Experts of a small language model: width 160, 293M tokens.
Below are experts of layer 5 (counted from 0) of a mixture-of-experts language model. Rows are named router (the router's row for the expert), down (a neuron's output weights, with its number) and show model dimensions 0-159. Each number is 200 + 20 x the weight over its row's rms, rounded and kept within 0 to 999.
After each expert's rows: "raises" lists some tokens whose logits its average output raises strongly, later layers aside. This comes from a sample of Wikipedia text that the model never trained on.

# expert 35
router,190,239,196,228,200,154,184,195,215,221,190,208,212,199,188,195,188,203,190,211,182,200,230,180,223,216,175,218,199,236,210,202,203,213,202,205,203,222,203,216,235,211,209,182,199,218,196,204,229,192,182,199,195,204,201,190,204,188,224,216,228,205,175,201,199,212,196,247,208,160,175,233,214,209,202,207,203,216,178,228,230,187,209,220,198,232,205,191,216,216,184,181,192,225,233,186,183,178,232,204,177,186,162,232,224,200,248,192,201,175,189,186,231,192,221,215,204,212,200,169,208,229,168,212,163,232,204,200,257,200,224,212,165,206,196,238,166,222,219,220,200,186,206,192,206,212,223,199,229,203,228,218,197,260,188,189,180,203,189,216
down0,231,204,180,191,203,160,251,212,214,203,206,184,182,196,201,192,200,191,190,220,214,210,194,187,223,200,202,197,208,221,191,219,206,233,195,204,172,247,239,213,188,170,201,194,224,235,211,227,208,191,173,212,229,195,169,238,187,193,205,177,200,240,213,168,173,188,193,192,213,207,218,192,214,164,160,212,201,183,147,231,212,216,216,190,209,194,191,198,212,185,193,172,217,185,188,152,203,188,198,243,262,260,185,214,194,215,176,201,179,194,192,196,163,201,193,190,225,211,188,191,195,201,230,194,202,197,169,189,199,201,203,175,165,202,220,219,195,186,209,204,186,199,173,226,205,205,163,213,199,185,215,198,215,207,199,195,203,220,209,209
raises: "ad", "at", "re", "as", "ar"

# expert 61
router,211,205,204,202,192,187,220,170,196,212,179,196,205,192,169,238,212,176,235,231,241,166,208,161,206,174,186,203,167,207,226,213,190,190,202,209,227,206,186,189,194,178,215,180,198,214,206,147,205,211,197,167,211,203,166,201,224,203,207,162,198,195,194,220,214,194,200,234,194,207,195,236,198,208,189,175,187,221,198,212,204,202,230,202,179,220,229,205,212,195,171,222,186,211,200,230,183,214,204,209,197,155,174,186,203,182,164,215,223,167,231,189,228,175,169,221,197,235,222,203,209,195,186,208,184,211,176,175,191,210,222,207,175,188,221,223,167,221,214,195,186,209,222,192,206,175,239,216,167,219,211,176,182,212,233,145,193,203,194,203
down0,193,202,182,187,223,179,239,182,220,227,217,201,206,184,191,191,211,160,172,212,210,220,223,205,229,188,213,176,203,208,167,185,200,224,194,192,177,190,225,222,214,190,173,196,202,172,254,185,189,218,172,217,177,237,216,214,198,206,216,186,185,185,180,168,226,242,226,191,152,202,208,211,215,202,182,164,191,221,227,203,170,189,218,159,186,202,208,190,231,178,196,208,205,214,206,194,180,173,210,187,203,188,217,219,210,216,179,188,200,167,225,186,190,192,163,234,238,205,176,191,164,182,181,228,199,172,207,205,184,192,196,188,181,168,202,187,188,164,198,189,203,190,206,257,200,192,229,206,193,211,200,204,217,230,189,211,214,175,209,178
raises: " of", ",", ";", ".", " ("

# expert 20
router,206,193,204,254,187,185,217,222,210,194,197,214,213,199,183,179,214,171,223,205,211,200,193,143,218,177,197,213,202,214,180,210,220,245,226,201,245,190,186,184,205,228,196,164,202,229,216,208,205,175,208,170,247,240,196,205,221,243,231,198,198,200,189,209,220,196,233,201,194,205,198,223,201,212,208,170,164,204,177,181,205,219,206,214,212,224,200,222,195,190,207,194,190,209,224,211,191,201,208,242,186,187,210,201,206,179,225,199,215,195,179,204,230,196,213,201,194,249,197,191,203,188,193,207,208,221,163,181,227,202,219,202,192,252,202,181,175,184,255,199,229,215,230,206,209,174,188,203,228,200,204,191,178,238,181,191,206,192,231,197
down0,190,260,218,200,195,223,214,203,193,216,216,164,252,179,199,192,203,207,172,184,187,178,208,202,208,201,207,179,207,201,165,236,160,212,195,175,192,225,178,199,208,176,196,214,170,209,244,210,205,201,174,183,171,217,192,150,202,195,169,170,215,159,194,216,213,200,198,201,188,227,225,195,191,208,210,188,190,220,195,173,197,191,227,196,195,215,188,222,220,228,201,170,191,206,219,199,214,190,178,165,181,217,207,219,193,249,179,199,210,203,208,234,203,195,159,210,231,173,211,228,164,192,194,211,202,183,215,208,199,203,207,216,203,225,180,173,176,231,191,213,207,181,203,229,176,237,185,210,208,226,187,197,243,223,207,188,187,180,200,177
raises: "1", "?", "2", "3", "urg", "4"

# expert 6
router,189,214,183,201,229,165,205,213,189,216,215,209,233,202,173,197,215,200,185,200,206,209,233,175,212,217,193,217,183,218,196,199,206,217,242,192,200,212,179,230,221,194,193,187,203,210,214,172,206,199,168,233,184,210,180,184,216,172,229,193,218,188,173,215,181,193,200,196,190,206,203,189,220,203,193,200,182,220,170,214,206,177,211,207,233,225,197,186,183,236,204,187,181,199,220,206,184,210,167,213,191,187,181,233,219,228,234,187,229,173,213,196,247,222,217,225,225,238,232,179,176,237,174,211,185,234,192,195,201,223,181,196,194,213,195,186,203,228,230,266,208,208,212,236,215,204,251,183,195,211,179,189,196,226,224,189,164,214,200,211
down0,184,224,154,172,203,218,225,171,199,205,204,169,229,204,184,179,203,221,202,168,179,207,209,187,202,181,221,199,202,159,188,166,166,193,178,186,199,163,188,174,162,197,213,199,197,194,189,191,207,213,193,197,207,164,210,195,207,207,203,185,152,200,202,207,242,217,170,214,217,212,202,222,194,221,189,202,183,203,205,191,209,178,177,216,204,226,231,165,176,156,208,194,182,201,189,208,190,184,190,191,199,211,223,192,158,171,203,192,185,183,222,200,179,166,176,187,178,171,164,187,185,163,198,192,201,199,189,205,169,236,204,220,195,198,212,178,195,154,215,191,234,242,197,202,204,197,223,228,155,206,232,212,206,208,221,203,204,193,205,162
raises: "it", "u", "ph", "ag", "ter"

# expert 44
router,213,229,221,218,203,183,208,170,194,191,141,208,214,201,179,182,197,223,183,238,219,180,226,162,220,186,216,211,196,201,206,206,197,226,187,177,214,181,233,185,178,197,225,193,195,193,228,190,177,187,181,222,222,220,202,227,199,221,241,181,197,189,243,219,232,172,241,213,172,194,196,212,194,169,195,194,226,243,169,191,188,199,189,209,194,226,211,188,194,209,202,194,205,190,208,226,235,190,180,219,197,213,202,208,221,226,211,198,202,213,206,214,190,203,191,210,262,193,220,206,211,216,183,222,198,204,191,188,223,207,208,193,186,199,206,202,205,187,231,184,204,219,223,225,184,179,190,226,231,219,259,212,174,234,213,154,180,186,212,207
down0,175,187,187,194,190,209,178,225,198,164,158,199,179,195,204,208,222,232,169,215,215,204,184,220,220,208,229,219,219,183,188,231,249,213,201,221,143,194,210,194,195,193,191,206,186,202,206,234,175,194,197,228,224,218,178,189,202,204,234,195,196,217,213,187,199,199,205,176,179,226,169,187,183,194,215,209,209,205,179,163,196,216,191,215,190,208,181,193,228,185,205,178,204,200,192,204,199,198,204,203,213,249,215,162,189,178,232,179,213,206,219,208,228,182,224,150,194,192,154,161,185,202,224,195,180,184,205,176,176,190,218,234,212,209,210,172,218,221,197,152,197,209,222,191,225,217,182,195,223,177,187,218,211,186,202,214,202,178,246,198
raises: " They", " He", " In", " |\n"

# expert 26
router,222,230,226,196,184,206,212,197,230,178,202,197,229,223,198,220,236,211,192,234,194,183,201,210,222,190,189,236,178,214,210,216,210,191,202,233,208,188,215,165,201,207,240,187,213,194,199,184,214,220,172,172,238,181,152,174,215,237,210,164,230,174,181,218,185,170,195,212,197,193,180,197,240,224,198,170,175,194,197,227,205,192,217,221,173,221,203,207,198,196,192,214,199,188,198,216,180,198,186,225,176,206,197,183,211,178,172,212,200,191,219,192,216,181,220,237,205,209,205,187,201,173,171,205,192,201,178,233,194,216,183,185,192,211,251,172,163,234,189,206,204,251,229,216,183,199,228,236,178,211,193,194,202,207,224,168,202,204,183,195
down0,208,210,207,202,214,196,197,153,162,209,190,204,200,173,218,163,213,202,220,192,179,180,218,195,176,182,166,188,223,163,223,191,209,212,223,164,204,190,201,191,180,195,191,193,182,212,208,235,216,179,197,225,228,184,174,211,213,197,235,220,207,194,222,180,184,191,184,239,212,181,151,210,221,204,193,223,219,165,180,192,178,155,192,190,186,219,179,192,194,198,199,178,176,164,167,206,215,184,198,219,203,224,191,141,208,197,210,230,170,197,186,226,201,190,177,208,184,205,178,202,244,185,200,188,207,217,204,203,225,212,231,210,167,169,182,189,180,203,216,229,213,200,242,188,202,218,177,188,204,174,194,179,222,179,185,199,189,232,221,199
raises: " of", ",", " –"

# expert 14
router,177,214,221,197,220,197,219,196,189,192,170,209,246,202,208,203,221,212,203,202,180,195,207,178,236,191,220,230,197,193,195,196,202,240,241,230,205,193,184,188,218,198,201,206,208,203,198,216,175,189,203,205,171,183,183,198,225,203,223,177,205,178,192,205,195,218,209,224,190,188,176,205,237,238,224,198,162,231,153,244,219,204,199,196,210,234,197,185,194,225,170,194,195,220,203,212,188,197,220,186,190,200,182,220,211,178,228,213,188,196,197,169,236,186,180,206,222,226,202,174,212,211,190,192,171,250,183,195,210,212,228,192,185,216,222,182,152,198,222,219,254,204,201,232,202,199,232,194,231,214,201,194,195,192,206,182,157,166,169,179
down0,204,214,191,194,199,236,203,216,218,199,247,191,191,220,162,226,202,160,186,197,221,239,169,197,198,206,210,199,180,220,201,198,164,172,222,222,184,177,210,198,240,166,223,207,199,217,209,195,200,190,175,217,198,196,195,224,217,236,158,198,177,230,189,189,200,172,177,187,180,213,209,184,231,199,217,180,245,201,203,151,169,210,213,192,203,181,174,184,212,230,191,183,182,190,239,200,199,199,202,220,178,213,191,203,181,217,215,176,190,187,186,206,221,213,208,175,222,175,209,197,214,177,192,200,224,151,192,207,211,211,171,188,188,195,231,215,183,195,208,224,209,226,222,233,216,198,221,181,213,189,198,195,187,232,230,225,158,202,215,233
raises: "re", "ri", "ries", "ent", "ition", "ro"

# expert 37
router,203,188,178,197,213,195,205,173,186,204,173,210,247,218,220,205,209,193,195,239,228,178,229,164,234,195,169,226,176,210,172,240,211,208,209,221,223,227,171,204,202,207,247,167,203,182,196,184,219,211,215,197,203,219,172,209,214,189,211,187,197,189,202,204,167,229,191,206,212,179,195,211,229,207,189,186,186,239,191,180,201,186,222,235,194,239,201,182,200,199,161,196,208,198,196,239,177,232,188,207,154,219,192,207,220,186,206,183,227,188,202,178,211,179,187,195,218,232,209,193,198,219,185,208,184,221,158,181,216,216,200,163,176,224,224,200,155,196,216,217,202,222,214,223,190,211,205,191,213,215,198,202,241,240,201,178,179,200,188,213
down0,218,202,189,200,216,201,210,201,174,168,196,177,168,170,180,217,200,162,215,181,231,187,224,191,196,205,200,221,220,207,209,209,228,193,212,186,198,206,181,177,186,197,210,214,222,183,214,200,199,223,207,197,206,190,167,189,192,169,191,203,179,213,182,187,193,227,173,218,206,195,203,212,198,175,196,196,216,188,199,218,190,206,195,209,177,188,230,205,159,220,253,237,184,143,225,235,194,180,214,183,237,145,208,199,210,198,235,219,179,192,180,206,172,171,192,215,205,193,208,203,217,203,206,167,183,187,192,223,222,184,183,214,195,199,181,238,214,150,175,259,221,180,206,218,212,211,221,160,212,199,180,204,186,221,183,210,215,183,189,228
raises: "1", "2", "9", "7", "3", "8"

# expert 18
router,206,207,187,202,211,196,237,199,213,202,178,217,234,192,188,231,221,198,193,201,220,186,221,180,209,219,197,208,161,203,181,216,229,201,209,196,205,184,190,209,194,186,213,161,206,219,212,177,187,229,190,175,204,194,182,199,211,176,221,174,194,198,188,214,191,213,219,208,159,159,194,196,221,225,180,175,180,213,202,205,203,184,224,247,191,240,184,216,166,196,191,197,209,194,210,227,172,175,199,223,168,168,187,238,214,213,168,184,206,173,187,187,211,192,181,228,223,214,224,132,207,227,183,197,199,217,162,246,196,206,221,203,176,217,229,208,165,220,238,203,209,217,229,212,171,216,218,223,177,204,195,182,181,213,213,188,188,184,202,197
down0,174,148,226,157,182,170,195,183,195,215,199,249,199,177,222,194,166,193,187,178,216,200,207,201,149,180,199,194,177,239,220,214,223,239,199,215,196,205,210,204,180,228,201,183,239,180,184,190,212,211,218,180,178,204,217,173,212,198,205,224,163,229,201,185,159,179,196,224,171,185,196,229,200,240,201,204,211,204,175,180,212,190,208,211,194,219,192,196,189,180,213,191,168,196,209,164,202,194,196,215,187,249,209,184,173,234,180,195,217,184,171,220,197,234,224,212,196,196,215,198,226,229,209,210,179,207,211,230,202,202,217,175,187,180,188,226,208,214,225,231,226,187,172,183,200,190,236,210,188,190,213,192,205,177,207,209,195,206,187,195
raises: "hold", "back", "ground", "ages", "offs", "head"

# expert 24
router,201,217,195,212,187,179,220,158,200,175,147,197,220,216,211,226,217,188,204,254,172,199,197,186,237,205,184,210,195,209,208,201,179,212,208,205,218,206,222,185,193,175,215,204,200,179,176,166,207,205,229,182,177,191,194,211,212,214,244,208,187,177,185,203,198,227,197,209,188,191,210,213,221,204,160,138,186,195,202,207,192,230,210,212,201,214,232,202,207,213,205,174,192,219,239,241,185,210,185,200,182,230,204,185,217,206,213,165,177,173,202,184,193,169,224,199,211,221,199,182,165,226,179,201,205,246,153,230,210,193,195,193,194,216,206,195,198,201,200,166,221,215,193,219,161,209,240,208,201,192,229,201,192,192,222,221,216,172,189,222
down0,192,176,183,224,219,165,192,188,183,201,215,192,206,210,203,175,206,186,215,170,150,212,202,187,197,224,190,176,204,155,204,221,218,182,172,190,197,190,196,205,186,205,224,195,189,244,206,216,193,203,180,244,259,203,217,197,231,181,162,197,197,207,214,221,214,170,219,211,185,188,195,171,174,224,215,234,184,203,159,225,177,202,202,216,198,220,197,218,203,213,195,219,231,194,194,157,206,199,201,213,210,174,174,242,214,201,170,231,208,210,173,217,204,207,168,209,214,175,235,207,209,191,195,209,189,183,202,202,214,221,215,195,164,185,205,212,209,219,197,182,211,199,230,201,199,160,222,223,177,207,184,245,223,222,227,172,171,189,208,203
raises: " of", ":", ",", " and"